Weights of a small mixture-of-experts language model, trained from scratch on English Wikipedia: 12 layers, 15M parameters.
Below are experts of layer 4 (counted from 0) of a mixture-of-experts language model. Rows are named gate (a neuron's input weights, with its number), up (a neuron's input weights, with its number), down (a neuron's output weights, with its number) and show model dimensions 0-127. Each number is 128 + 24 x the weight over its row's rms, rounded and kept within 0 to 255. Numbers have three digits each.
Before each expert's rows: "comes after" lists some tokens at least twice as common just before its tokens as in all text; "comes before" lists some tokens at least twice as common just after its tokens as in all text. This comes from a sample of Wikipedia text that the model never trained on. Tokens count by the router's weight.

# expert 4
comes after: " |", " 19", "20", "|", "n", " in"
comes before: "|", " |", ",", "–20", ")", "ur"
gate10:156110118114149120099108180142144107136131091126126139167130132086122111151150110151159164154080082104167136136146118153139119112145128151124156147157124114138120144120153129106093107125151140098103173109116175160125172125143146127123117101153112128109164189105138115174123182130149093137113112132114114175116125100152143140139169125150075117143149097126106134152139143174138159132099
up10:158125158149146160134140133128127157123130120158109130170157114110123144139127142102159131100112093093088155143129104088157132110110153119123153101155159177150140084134137131124123095155157138145114119132137174171145194122122144117152101111122154138149159175158161149125123157109120112160143151157089076084120121090138124148138167147158120078117156113122143113107145165134127114149152
down10:181150113131126187077132125118154129129117111119069109116128120105138110112115177147108161166120162113120077142140157146115156084160085165125142131115123075135147140174145133124115130141149102107080127129158142130127145095101075085079133127106134104110107123104124122146132132115141141096130141134117112134142136145092113086118104140151153151089123157128091096152122134137113143152140
gate11:167155157162123147105170134136111142152210113089088139140154094108125087141124137091127133152157103104155147137101107151113134144145156122109143123115109150162114102121112120113111086141133132100110109108149147116128203134106142115126110074125134125145113157122121095096094103108129085113112146168164117143117104120122099122158154138139124091118134092100104129169126104141143160137147
up11:210157149161147145121169113133139144165198166092126141141154076115141102156095135122132133111164144124156119122101137132088129122130144118132111130151103130180134114140127129107095112114081137130104105129170131120127162126113098101129106097157123152124104139114113078091099088103126098110140129137142138144117124102100094130109138143125116131132143090107127159191131128155158126119125
down11:166164135116097174155088112139126105096144111144143102150128073152113172157125167164123127154128137148174128127132114075081120157112127127126140129108146129121131100095110144111140117122120140148151106095120152110108165132123131149124114149126122109064150151110103115115134112114116147104168130123148132114107133146157126089089133098125101169131108103166141097071061131128123149154102
gate12:100144122163106107121127095099135162145146143108105156114133125141107110149133090093128137131163105166126145146121108154141127130144176076128177099087105173150086129125148128170139162104163171109099142102155105161156109190110135116088099121140105080119117104129094099080124121106150128131157143092139155131111125120127101127151124119128132129090137128122121108142106086111139151148155
up12:117165121110121134090158108110144151124145164107116148101144148131138111152110085085118153149143113155133100122103112126113093126129160113122166110074136151189118137117123101175123126097151150094149119104154132187129126175109110122100108165113092086107139099142114117120139080111105125122151125136191115166129108162116116126163136131118121131106110108109114126161090111137151169156145
down12:142113143107105142148104107175135097121131153150124108186119153121159111154134113106146118103118105153111117136125142159094140124138151113113131161132143121132160146111144154119154104104114131168149159085148132076113132104093093048127127095149166133118114126121147121139163145167135105090103142145110138123137139126145114082159116140097093136145091169132137089103119131117156074108172
gate13:190147138153157148142141091095128128146115117102123159106141112104134097118104117137083132139114132127090099087124093114147143098139090133128152105121123131149098088125180172121099173118111107137132126123169153111133138135130110122149132104114173149168147137117112098102061130140135127112137105126116119156041108108125125130126123141136099090152147103081139095137142124135133142096104
up13:133148158105142105180140125130139078142152142132094136159133093142096146138150130141163128148089152087102129102132113170142083116133149150108121138169130164091124097150144136151140134121141096157135123099129173124157137089125114132175175119092177158108114086126154127132123118133118169088147088144128124162120100092097151169132086139120127125108166124128125140167138115113106122152106
down13:090110096119192111088111127135085105122133157132146146130130162127127127143143129112137150134098148137128127164135120153067133119142133136092095153108124114115132124114099124091112125140118107158142129102125123133110112128083129148168116148171108112124115165101150089158139145136140135107123172110101118156095082114093130120158093095148128106150156118115164078178149105124168144188151
gate14:095088114134144106156160083156128109133131147106070120124144121101125120148128101109136083135130119121090109103104110186113100118127127063138146120159105150141146133125178134133112107124084156115091141123150101129145139127144135092135157134130154126149117143113151189089094159121108119166138177092112100142175099129128134157148134138133135112089113139111102131101185123132133125102143
up14:106101138134137129139134122165103131133156120123116138121153098111129176164113139132163124119130132096100125121152131178115115132158126099133149105142126175135138071113158153121156096138104124107109075106179112133150095126129116124157181157108105135156109158135157131125098152126133155148137146152172116170163089149091118144164130153139108122089098139093082125090159135156112089138154
down14:095135132129153136144152125158073136147101143139153125117157115136121125136101185121097150120133080119136091103141167148127169073084139164138154132113124127135163114148140157115169096139131135117087149120132141138111101114139138178113141141115151103128129135120115109135126164114079158180120136117151072085145131139115157137119157155094133110126153152156179141124109111169145161151149
gate15:129120161136129170115155161120086164149160168140107105121137108124155132112148109082123146146163110133132145113128093113093114122134137123124174118127110124106148118116158142098110117136141123101158116177151123143094188172137130154088108129124115113107118190102108139145089111120177159152121135096139090100109112082135096132156066127109127091106143105131151089126154126120142134105131
up15:095110147153137172095159144140083133118174152151154082119154118094125070093131130161119123125149119166138159108114089119099121101149119088140157136132116136109164115126137158108146127120150117144157104165161114174087139139134126137119126127115101079117137141158125135131090125110181141133137146112129097107134097095141083128165077136114114100103138113104144135112162125097145151116085
down15:182155115089127138141141116149152111100145118205169109132104104136102136103133150133123147113129181125133132111143098095109142113113075118154113152145118158094090151137106133104130156138150125115149120133112133138094129080143090071113114130150121143091137125131116120093104175119130108117120153115100069133149169128145170093145146179139123143128128133122150140103097147102138149150106
gate16:093153124129123098100121123101157131097118123097116108143192068085132118128105118111127154137098084107119140148119128135111136103126151109121138140099114177146123122105141157152150158157113172114110138111174116136158119173129149129044150115138119120125114137134099144084121132142123139126158151142129110108129145146104102138132138098164162128069090129117130101174149103101118125154095
up16:136150106124125099097139134114170132135128091110120137107173079106075154168083131115071148122130120104106177148145135149096117118141137121150153147087126179131118107106145129131150122171127138109142134090144095146157153170126110104078117092138116128125133122133116140098130101147129122116098142156115120112091192125109100131151158156157147154089084120095157123128142099146122132128119
down16:126109156126161177162140116110118145104107138136106104115120177126157143172169127106121112133134111107111127118122097172092140128116145152119135144095138146159126103125151117142152089126137122100152118090205144091116140120148059107106131138102171124141141112127142125143146164148147136097138151105149142102134160112137130130146160156127098113161114110132130088076132148098150123060125
gate17:148134165147155125103091154121166149099137146132083109099153113085101120154118096123155142143123091137100126143117127124086120109104112131158112156131120156139178103120107137100109116142106164105148132098103101141115135177141192121107142136138105120102128145131103094150113102139169092130109118132092082145105129134106065132176160129114145136106120137118100094147120114128138085112084
up17:185135149124134135127129142091160100097121135117089126087176094049128137151107135108139148134136099109131123146127145148115131119121122142113129145136132156092118129113164128109108104135116168102143121115181065138124130181131147067075144130154104127101130132152118155106116148127163117121092134132090099152107163121107092126165134108154147140082094142123124114122135112120146103118108
down17:134142132148123162186138118076127150107117177108135143135107133124106141133141155116122080136117110114133159142121123122125151103158134154116099099104090128189080157130156095115128111115131109075126114161147150118116109171166142151102091150113102136120122108114154095114105120122150114099104121112152129089117129110132113138143147125106123120135165108181118089119183148070114142138083

# expert 0
comes after: " 19", " ", ".", " 18", " (19", "–"
comes before: " |", ")", ".", "%", ",", "°"
gate10:121138130122128168141113167131134128148107141150123145139086132141141117135094145117069117129130105137123138097093149086130167122102164137139152107136151138131130143123126095101127156140149142141154098163112172108126178166166156170120075143182112153139124126159124090188129140152103129141107145153171108113121119178162097151129125127121134124141117190132128138102123101162138099162126
up10:169141102124162177156140167150159186130150086105125111117132128138113136119111125152100154122165103125138154133117130092104133091152166141112139126130112117121131117132150095150136118139107114099135096109138173129139182155145167084165088138182154160154115145142118083119101135128079114122095149157145109097129138131148110099123109148124130113103134131142153115119161141186103100158132
down10:153131172127183075125107122135115125161164137118124119139110116134148124113178103158091079125135144168122095156114133099157118163105130163108163125149132113092151186146132144133140151119118156153134095145097112163139136127092147122072104127156169116129140140096129130078134104134102153179125118131137153146130133107180109144115115176110148148111159128155140146112117124105107127155125
gate11:107140150138154086120146125130087157082110175145134114143083107133178183138105156124099115086139103125112156121120118124104119160097149141113132086097113141128109128134147131124131148128105169132137164126149167073143093170141127113075164163093159152123155129125113177122141146150093142128138120133121136154102162124119104145116154134144137125146154148162070139101139153149146117146140
up11:154108171141145125106118156143146138117143115122134121085108119095167149113193133134112175122158103109136142113146167141152066116140160129138099134121155151141130150108164100135137073176145144159099158115147125116124131119087134117170140113125072112109128143140092139102126164098107142168171107114091124145106148090132110125119134099137112158097126087123108137131122142094100129149154
down11:129084116118106128144204160153118159159180107122111090129130125149100125114105151152116108158135129098110073124124124159114121118119166111176147148112110160131188137168116111119168124114174123136155124128136110100119109143172105127070117148128140148114103153086125163113121121161140136104124138137150123152143099159112104115075144118174150138152149127136110117125143158138122143161126
gate12:161115125154135159111111164097121142152150133155122129094095131104166160146133105096103138150147117117129119107145114092167146152124166122095130125103094130123117079095170160154113138147089112086090138118150140162164127208122136184147132144143130128171129129156111100127159110155182127107086109138114120133105098144139124165103120148102173128120130123103100117118143134115137134125117
up12:159127127161120177122080155079165126129172108127143128097093142120149117131149104103127158105120127103138138093158118091131130179141169118094111142102104127125127127121135162157158109167082138115118119118132116129141156170158087175122121188147145140148146137148120072097164163182149116093118132145136143110105121134141132155118102131126147095129128109098108128099157158117133133133113
down12:143096097145110122174125124137099123137192104178099127177134119156117107113158134188121146153127133138146149134118133135097134138132134128121124174139134100116125168150129152113154126157117138121159149126147117148119124089139100125140128127176100160118127115068136135179106141108138185102125105112092164120150138101097113150093151115114139124173145115126130133096145126138189101136084
gate13:126073144153113108132156140142123179154134096116132139111161104112135148168150132117143111126180095112159108116102159101201142088125102166154126166104075129122112138088113150135134120149094157152106106135162139134118143156100142150139135173176100138089126132131114127128115142112145153128133137124123135115109140106170142158134125151112167109084088106134112092115118137140116108158162
up13:130122125152140111140164118124129137140129102111134135107134115133074161194169153090144104123143118105165079113087141105180130126136123147149132149120071141131122154106136124121142087120115138169116080137178100133111155127101112149162125168147100105087105136134147120093145104081149178119125137128151135119144115108121130136095105170114164114117089103135144127132097139108135156158152
down13:123128150105112156182090141063155128129121130114107162143151130136100113113113118138107164114108122096151137168102160151146201132169118145137152135110119141132134121144104132116156117092090115133160158128166188135121089115132130140178098157110126138157107115139139143183146086129138138103158153133114112105145104148130133148134147113143181077088117099140126140102122131124126126132108
gate14:100121126153131092135131142142139153190115153108157110181150118097095106129156153137136138156133118115102111160140164114121146129137141130120146117123152141114114097146125143124127125152115129145115162137154134110141118209147116151103118066127121077126116126098133170127052117114093108120134147141137111055088134105130104123157138133108112129111155148126134105136142114112152168077145
up14:136104132154140130135171137102170150129122138124151132117137138077111141124143114167138148106069111118113134136118136146129163152116161159149152090128168123092111142116160185144147117148130148150125136118133120110146090201130107153123114138124075118157105110142101202149143134091095112140142105112121119108103082097087127111161163136140114114128149143141158107140118144101151164111122
down14:120123146133116099099123108101112109125113113161114118114110168135129121143141162118123145094148165147149126127139128075150138184150089139120101108156136123067125153160137110076099146118107114122155135109144153125123117167075143112127156123128114091127124107126137115118118112113089113159125056100168141100128157137107151143089114153137115096160064127155136130101089126096127153131095
gate15:158143113099155120114107134157132091141120140132153102148092107089139172100162108136138163115106122134127133176139122117149093153070135186165127115155156164096123174090141145107136118129110150089139178143099131130125156122089163160136134133155115147152109128120110147135077137131124133109137125113099059104117142126131158122177135096100145131124126097121130106161156133155135102136143
up15:112125096135150140089086148161117122113110116133165134162136108112130181116133109093131144137142103158112123137131135128149105150105095183148131136150118162107110107080154138118122121144099159139154111123119098125177108141086137183143090089148157117124094143130114137124084162117103147134140139144132061098111137134109105115115120120136129148129153120146095126172183150098124103159179
down15:142160146118113153118161145159098112138092111115103108130095158104095132132112145132105138139135098124098161167114134183158147121101112142127122100049139135121137137103125125144147126128124098087117156122131135117092160156112083108126106153146137135149126134131121121143101135122142105066140132164105144156125097119125159090109167114111071133106115108116083172143103186147150157112135
gate16:127102112118157162115126142133109142159120136137103156127156123148162087147122083151080089129161122105107093120140130169134123094152116189177137163107103142146088080106139117128128139135116134132133165179157128145116135168158135120120101134129128139141193122127120142148125165149167150107080152118148108103115104119102128119170131165117124126115091166136108164142114126133099105097144
up16:164139124102132152142124149102111154134137135165069147110145165156188143128101085124073119156134098104079103107130115158119128119155144167152146124164127134141106078116140139116117129154111125185159142168105138147109113116129139132162129152144140138142159113118125158125158143117125124131108101148162094143145098143088130150132162144097130126183128169153125142122123105178115092132143
down16:067120156131109134142161127124128106139113136119144118087168145153089083126122153157107152111116137170106133123140135099140164124161118142130123101197131121131137106175133080143102162135121141136105134125095164150142083108111132130166111114108144119131118128133139084133136104134097106132120133106139174079169130086121109119157175151170184118128164120141130162136110110131143155151130
gate17:124083124152092172123095110101127151160148107153136130155123094136128112108097126110109102150142127120092118116116125134110118155162147149132189077112114146147104082070110136154156090157139139083111116124094135136125153161110109090142132113126124120109143127134142108152091137138140141156112126139129126154130148105168088104136094062117132155102134136088137130146088128129179151134169
up17:101100128150095120133125124110127138166140138150149170150092105113109119110103125129126113163142104104086123098140119171147117167170137120161152061130168166136122077122119161101165073125143116130115104131123136093118111152127158118148127104108134143152140068173154119154093150147155073149141098128088108130139126125143147114134119116097160121145124127117122118115102112135158173106147
down17:152112126162150150132100114110131125076160126178092125130153143116118104132136136153157131171117156130111140142144120133124159140165137112171158115096173174114142128118114143143165148118147105149143163116115107135135081168105149143135100095108139163136100085181079117143140144092122127164141096138159184160138129134143100152166091153085140125142143094132128140125136145130094133115108

# expert 13
comes after: " |", " (", " ", ";", "-", "|"
comes before: " |", ",", ".", ";", "–", "/"
gate10:114111137109117095148147171136104125173165162107102154122151144127113074161134115117132178085120119093108134113107140116135138182092143103179192151110139166151118114125157150116106161104112099092111118137112116169122171128124120150113160122139111127121125156111100147160099141136145131127101098162141139134101110162131130175121131109116140137093128163106144107165136158125086123106139
up10:122147102157166149101124131149122118103160140079078077105151112117162115137160127116153158080080145120104128129123139124102120128121128142142101105112149119145157146115118116141139115100123109088136132151147120105096128106115130178140114160116092095142167164128147149151137095116119113098118130169116137122141094190117131181117118075158155137096151119186126106148156140151116150150130
down10:105139107127097150124113139113157162102138131146131179156155107089130127123154131110190123120092128147090138157118137128139132157129131121100102160182105105132146154126106140101131169092139102157128117086111155119149111151145126160164133113086098156118143095146102113135149129172137120109124118162133145106160160136138163183126080117152111175124126108128093115140097142123118158141069
gate11:130161170101110151117120132134130171132104143121080118139115115117153105118137131099117126128124137160080111085128142083113162096073140113130152104107115123102183102122160116139138111135106172136134111117118133168129140139137172125127107094134184143122123138126156125098114134149145168143190117083101159129124131145151119161118144129164112169145102122075153117113080093131110147117105
up11:133127116120141129095122133094139119152169076095143140136135102092191128145115119079113087101139114144147121126095080148087128132145151163114149144101091142130119155112132123162158135140151144123120081133087126125151131180133107147090136109140105087143122112153098131146127102094119142125121154093185146149118115140075103090176133119166114108088098124141127127137103114112106138113130
down11:112174111113142099117145140126116144121141062162106128096105119121100118086115134097092111096091116216125145161118091114137110126119173157121161103156135100107127124131096120147148145143141129186101106113105130131115115134111122126100098117120087143111114135125125105150141142101094143146120096140090093162169121132141137144125150156116128119114140152148149134090085096111098095123098
gate12:121127141124145132058128105132112084144115125154132090121148137163100143129183108116132124123156097134158150167097135131138132086103119125114091110159185137124098155148121113107111119153103162166140157121120135121117098152121139144107143160111143153139108165142105148158132144125168144149150126063153118176106151122115158156127113137150143164090110146110099142108152129135125105172178
up12:133137109123133143088094113131139143143122095122114114094150146110129150121118135078099145127149090178161123153117139126140110100090144141149157121142111148074090175120110151137103126108109167108101149120107125108178124163097117116160171161114123107136120168132161107135149107146125147116148123093147098160097161153094170120145118089144109118125158139085117147127158157182131101136097
down12:122151150143120132152144066181105103135130117128174098107095132172099084117132127131116129126109113140130127177092139104127138118174138134119110127151139087094130145219134101127103100115153148170127111143085137152158107099170120101127156137137125098133129149151143102136158110127114148183128170120104127096125165107156148118118147130139121146094167121135137150134127130126125091134117
gate13:118085137123128143139117135122095116134162143119133097162095088071092129132133120123206144105181131127139129164088112154138123159128145094137134121135141130149135122092142128146173154122157129123135167142177138086127106131143131162124190131114105146151129117135163120112119091167105106148112129128127134137156107136174156144129072123098114148126126167135165121140115145178137124154153
up13:110083161156142147114114119133134146119133146095147099130160104102121136144084129159148122101140091135136100179101121163130154135137129139121127108105146136169100121152115143113153092140143136101112153130124169094141157140128129120110199135122138133162117105122144128125156111157128089130077157199107118091146182108123109091129149157082172108103120149129125141131127163161118100124150
down13:141102110115098102128148158131083111124114064125096108119178163124100128114131110107140101082130122139155127097122130139088092136105166127102135146119162127157175124140153071098136119109147078139115134113130164152105137112150089129132159079102130122143116101104160126109143102116077113147115117145129181125127138097169175182112132115136126102125145099123162111141117119135137124132140
gate14:118084152162181120118143133092120130133147117140117114138120127102147156104107131116160149087124105123195126088115146109167176162116136108122173149085105113133098129101098151154148133120147098105110115100140128187106128152114103142086165135115115103113067134117135057074132133137134134127129147168131067127141111141128121124134119125120115131109121122136141114132160146120130164129123
up14:137163161136145140108167141124168116139132124146102102100111161144124081132148103133109157118108149134155119109149146142167179119114109138131169131099128103126069160129126091131160148109139116130155111102164134114112178113094141154086153129127137097105102091127103100078133093122142144127137118098100107135145163142168131148129127132144127167119130140100158136071073124122123157148086
down14:144179094119161111158136131085139104077159112146134094145147140092072162121123131122135135165119136117095131114131103144086176107110115143111134171139159149103111127119080117136118154118146148112135116141143119141089147117140148141104120112105083109102092100128096085094120117110068110163106112157144086121144130132134125142136135132147090104154130142144133140112086110193131111135140
gate15:119111148094185151138122103142092139141119114148160112139103096107104116137120156146116109118153140135166136144127138101140132102118129161135064121120118115153118111132124125112155180126117128127155132168150117123086152143145121096090194139152093125089111157110185120096146153129152100109115143131151136133134135141139153146160121075123105121167142169142159136184072127138111093134136
up15:106106112097168113127109108119125136160176145115128111134091120116136154125108143141165110101142117132110144160086101092126174152123142177127087136119141149149089107137102156097149163134128117127176146126107156125111141183096109119074171127124137098111130150103155143135117148118129087083139154101154113125086106136103156113149166106124143110143115158107090127129096154122096086116152
down15:127135114142104149124155105140132100137158121127094104118118182166109156152139115082153152135116097102127079107079145132114162108122103122127145137120121192152126133111090132120107136083091129133102131143129163117137157166121106066146157140087135128144118137110136126142093127135059106119107122102112134123084178132161144162106122109131127090126129109140149117138075135112148097120142
gate16:139148118124157103098125183150159114094136103125090156145081121078124160130120118087139156145087135128115113124107131147132108167176126139127127140143143129138112126128114136169176131156177117127117150106063165117145151117154177121139132126173099130104156135106132122119106091132119124094103161102151143125076107137097085116154145132116148149162136120092152116123104128148130104112167
up16:070110091124110146116150173151127144136100103167066161094112178120104162154098107065144129099136125133127113130114116130136085118160129113138146145093139138150134133140126147182126119149153124100149138118089167180113138105121163121147108146129167124125117124120127119132133110141101103098148131061138172104130089154104167127119134115133130121105088128142139123127134111095144107121097
down16:103163152086120130101143153084138099165131132143120146133142184108131077122105115095101154125120131169122124146124125146145169109093144136099158139095107108086160117122103146091102126103108130153132102088101130105076164112122111155122145132131154138150071109092130094157140139098076099107121138140158107125150092129147153154109123103149125140163152168129122087123133108148115119141138
gate17:154127115103138129139092194158097155167151167118094155130180143082150122125125127118159140082143140157082125147116140160112184143136158111126118121132145092121127113120100150111128161146115131091123121126142158112118139084140123132129150138133115117140142189123148157137163147164103171105113161141119070134137098117096120146161129122118147117112170160125147154148156137143110099094130
up17:109118144165142132156137141172124124124148149118100144146193112080106151111157150090144155068129124099099130133109126132109132144189163098127136128138139140095144138146113122117097136131159135090090112104137138151089160135113142147121136143113119166130117172155181142114169140119120143145092154141122077164146084135111151136135102094108122136103101124159107119112145181108102143136124
down17:155147178149062170182097153133095093135122128136156115098137117118125147112110146122145123113157099142149149120142146131159124129105172130109119140144097102127152130167097162164148151121145120115131120096105091122110124116116110130120156146121130097140112144122146121146120135201075161135103142089138135115155164079143124159150143127121120153140148109121155080158113170101122137103093

# expert 21
comes after: "\n", ".", " |", ")", "==", "==="
comes before: "-", "|", "\n", "==", "The", "==="
gate10:091142170159142097085133161104127124148182123100115099123123051134105150143149139105114144159157136137148161140120110127133171139124132100113163153121099135111104094115089184119122132134134148130146118130142102122137101119120122162132119130113086115149118112177158112131114117114111115157133152088176133117122134138143164113150090121103136113119120151080120082101105072128127133078116
up10:146135153119136131128123143154116097132177150075147135130140078148118136149158126090144104188118139118151163128128107164143162124101122126118154178147093155095139094125138144136134099107130151129156120160112118117107121119149107165158148119168099099133082119122108123141143114104124115158131098116174139165137108150135125104134105135137101142091122130110116078149059091080128114093104
down10:153144111097127113120138127165119110165147113156092123156144110128147132106103113130137097086108132131126155168122206118124141126161113126130106127101155126142150124129077160099165114104156161144154172105142134122089135131128108116098113089131173108075067129142143124144088137137111116134118137137146111116111189128154142173148125108132124142120126110110117138129077105122165101085107
gate11:107153151166123163157121145120114110108079104102137157148141120125119127108104122126075128151143145115125153114086069131116200155157109156111101117126135155131130122109097133171178149129152163110191097153167121133090136126127147122097096110137146146121160143145164120135124100133138113130121128111121144138090122132145087146127116095135111133136145139144138197126099126114140104083104
up11:103151104130153127124128124117111148127094128132120137139136121155120127188064136119101137126116142128082168084121134103157167097103142137161113088140149124118115107111072122179118122126118106155183103139156142099141109140085125126104124086148146170136135147138155161164117166128124172136150148104151116163108108103163081117146168115133119148125137143127152151123124164111118087108105
down11:074119150134126143141091135139130115120136129163165156150137104121144135104132118165136182151095083173151131131135142132106140143130106155137117141170105113152124101099168142132162128086139130102110128110129145129168130090132099187131156105088128142117145081122153128101157144081190122184152149179146151136115123156160126147142125142107152136133119118137124120139132123154141089095158
gate12:102149133122131139119126155137157118137132143156117150150154139132124133132140113125168106138127131096092153066114129103162145100089157102177100107135122081150123111154132153123121147164130132148137085103166147142142157111124146143146170100097161140196163137131130118190114129104140143154150099119131120082122130131148104135143150168147170107077141121136126125168112132110108155181138
up12:125178120137133110121116135160119097157153134134173146157141111101127156184179131148148096131121101116126179106155100132158125111097144154116099116141129094117083114117119156115146122181154158144144106088156136137159153123136101148168162100118140145150150108176133121161113162114137134106100129095102140120117161140149131146163158120156161113126121131154173135126095147174152116108153
down12:122150105105083147147131122119116136103155072130105119122169075137108138121130150147121122107121132183103144141125097083148126137124144190118117107110134125134131142158117138139143089161142134167109144122138106172151140158142120127142144123161113120141118101112153073114105153125134113103086165129095125109141089155094173123138075118108114139117144123092149123135113056137079124144113
gate13:079150143130124147101144121098175119111104145108106117178139075131142169174136156154174114114123103128104137143120146106095122152086159158128093128118130087139078113118110150158169107135124155110143116116121146106140153152069118158147154109149109149134168105128118135105056122121135110137133108103120134109120170126169106157133123113135144125171138112112133122117093118110162097130136
up13:127106168140119120129105101145180130079105121117151107142138113112158178130139128141172120131132084122102119131151161122131129146133160146140105177121112114132141152104139193179165111140121131140115139113120148120130107113123156139146175118151115153103155157158146116129092127087137097127162093116140137069102140134112135181139108087122110136169106120108126135136098091119150125178088
down13:105113092092125146125085127116097150112138111085135168152108188144109159141123103128149110087168126142126149085125154096143132128070140131108074093139167138144152088165127156158142109150145124127131107094100122101152171132129132092151138137136163123143122116139137125191092133130114136079101113138093121092110136142133141150138121133138082098104119132136134127150101099135131131146091
gate14:147124172128142157081098111131100088146096108111127121110164110123104129101125151100161094151091112064130128151138111168093109128130138156100153101179082142081128133156149131160161118131122131115110110115130142139147102151154142155143165160124140156146144100148097141127110175122146135164123113126121130144128120093094096135098141115164133151098114128104107094143121119086180145101121
up14:095123109107168135116105082131110145118124150130107134122169130128172203168100174110138119140114129105077131151110183088126152150106138111128169118135126156098128101149131150179114125170126084130129128156114092159112100159140155143142124164132117134106178127132096142140082128088155133149138143137115116138127128141090120104127114149136139145096107126092132099128113120126152088161129
down14:108126115137149166126112134155141112106099163113112151126117129126109140120147105131156169169100119172159131139154137168120164146130136099074180119142098126145111137102107103129147110152123098126127162128164145139139132114197129098115125118153120086163122129130133154121153124097167158169140149119115087179130094107139120121122135111141112145106131126077063117130183097122115100116144
gate15:145152120122144169151092109116139145094133144081119165161199147122147091118116152102100135147126099108134106131128110143149172112157111112099128139102128118088116117153158133186123098124143156083129141084133094154112096129167126167118093147131144131146150127170138114111123120105099083161129100085152144152104129133087135142108129118120096144113142118119134157112134103120153104073132
up15:091127130130090134135111123082110127116128147110092139130145162093177095112091125096076132121162104141130121116110135130105157124132123105131179123109113083089108144132195108154121135108131156135127131087201126146095105128127119148101124144085117135113090154149139178136113128123141159163134107101149143136121112114092108110098108154106134135174161143099149107119170127105126113124134
down15:129128103148124178095141120112118159178114129100125103153131150169082086127089083155129147136126126148130125141131095133107126147126135204113114137116095107146068147116103176128131096130120163176134112094098098126141093124148128165135147130125170139122149103126106129136128103098156141130145098157139106136085139128090117149138133128158117149146124135119143089104119174085157109146123
gate16:110155180116103132146124171153110146171184127137136118121177124142117156140111109089087132171160123122100148164132143127148127109141132162169157151124123126099120086130115129107122128130093111137113131133084175148107141130117188150126166129145169177088103146159107085171110122100135145158115104116172107113130128136122129150131160131149125135130151162143126146127127126101170152103136
up16:147135173111111102140130169139115147138162098104113108130174125121133137139136138080133135133168120126129135143167123152127116118109106139098132123124128116131146095126108104116093148119112157098087193095090158129085110171110170150115177144140166183125113149146107146127120159135092128123134137123159133097132102165088102139162171099133134112137104138141137136098095128102194127119121
down16:125106108152090127169109153120085124140146130118141133100122088149135089146149190143180113130122137102127119141113143163151149146124094162090121145160134148123180084100164137148125088148113148148143123178140142125083142133136173102129125137143161148160138123129161084127133161123138118140145129108163106093165132155159182104112111109092159129150151162117126125123131134125114102148102
gate17:133130136147104115112118167139128081136090150119061111139167114102159098200100108164104107129164113165120142157127115157131118083108112139153141101148116128137114125107159128145100154065101149126105165146156164115129130121116138101118153102074158119119092118129176155127112118120142108152108173116128110136124140128139118128144140086163174113124110110139102101120150131126132147100128
up17:165154101137132163134113160181109128153105124116069099153139112142114105155106117120116084136109140157070137199132152151088129118160114166126145136145121117120124108105132100153107139072072143101097165192147160138104100106114139138140129139124146144112163102089127129138125106122119095132110152117142143153136128141143103119114135095140154123112152164130128120111142115151116090098123
down17:127079106156131112120157111150127170103144147186105154107078086140173129128182150132134145168113126096147158133090142160138141082163098167142137120146140113145142138112133098108135145080132088145128127129110120105108129115129140078105107164120107135112161125134125103100101186134131109134127134090177151101149115115122130098095107135165144107115124168139133135139133133104101144151110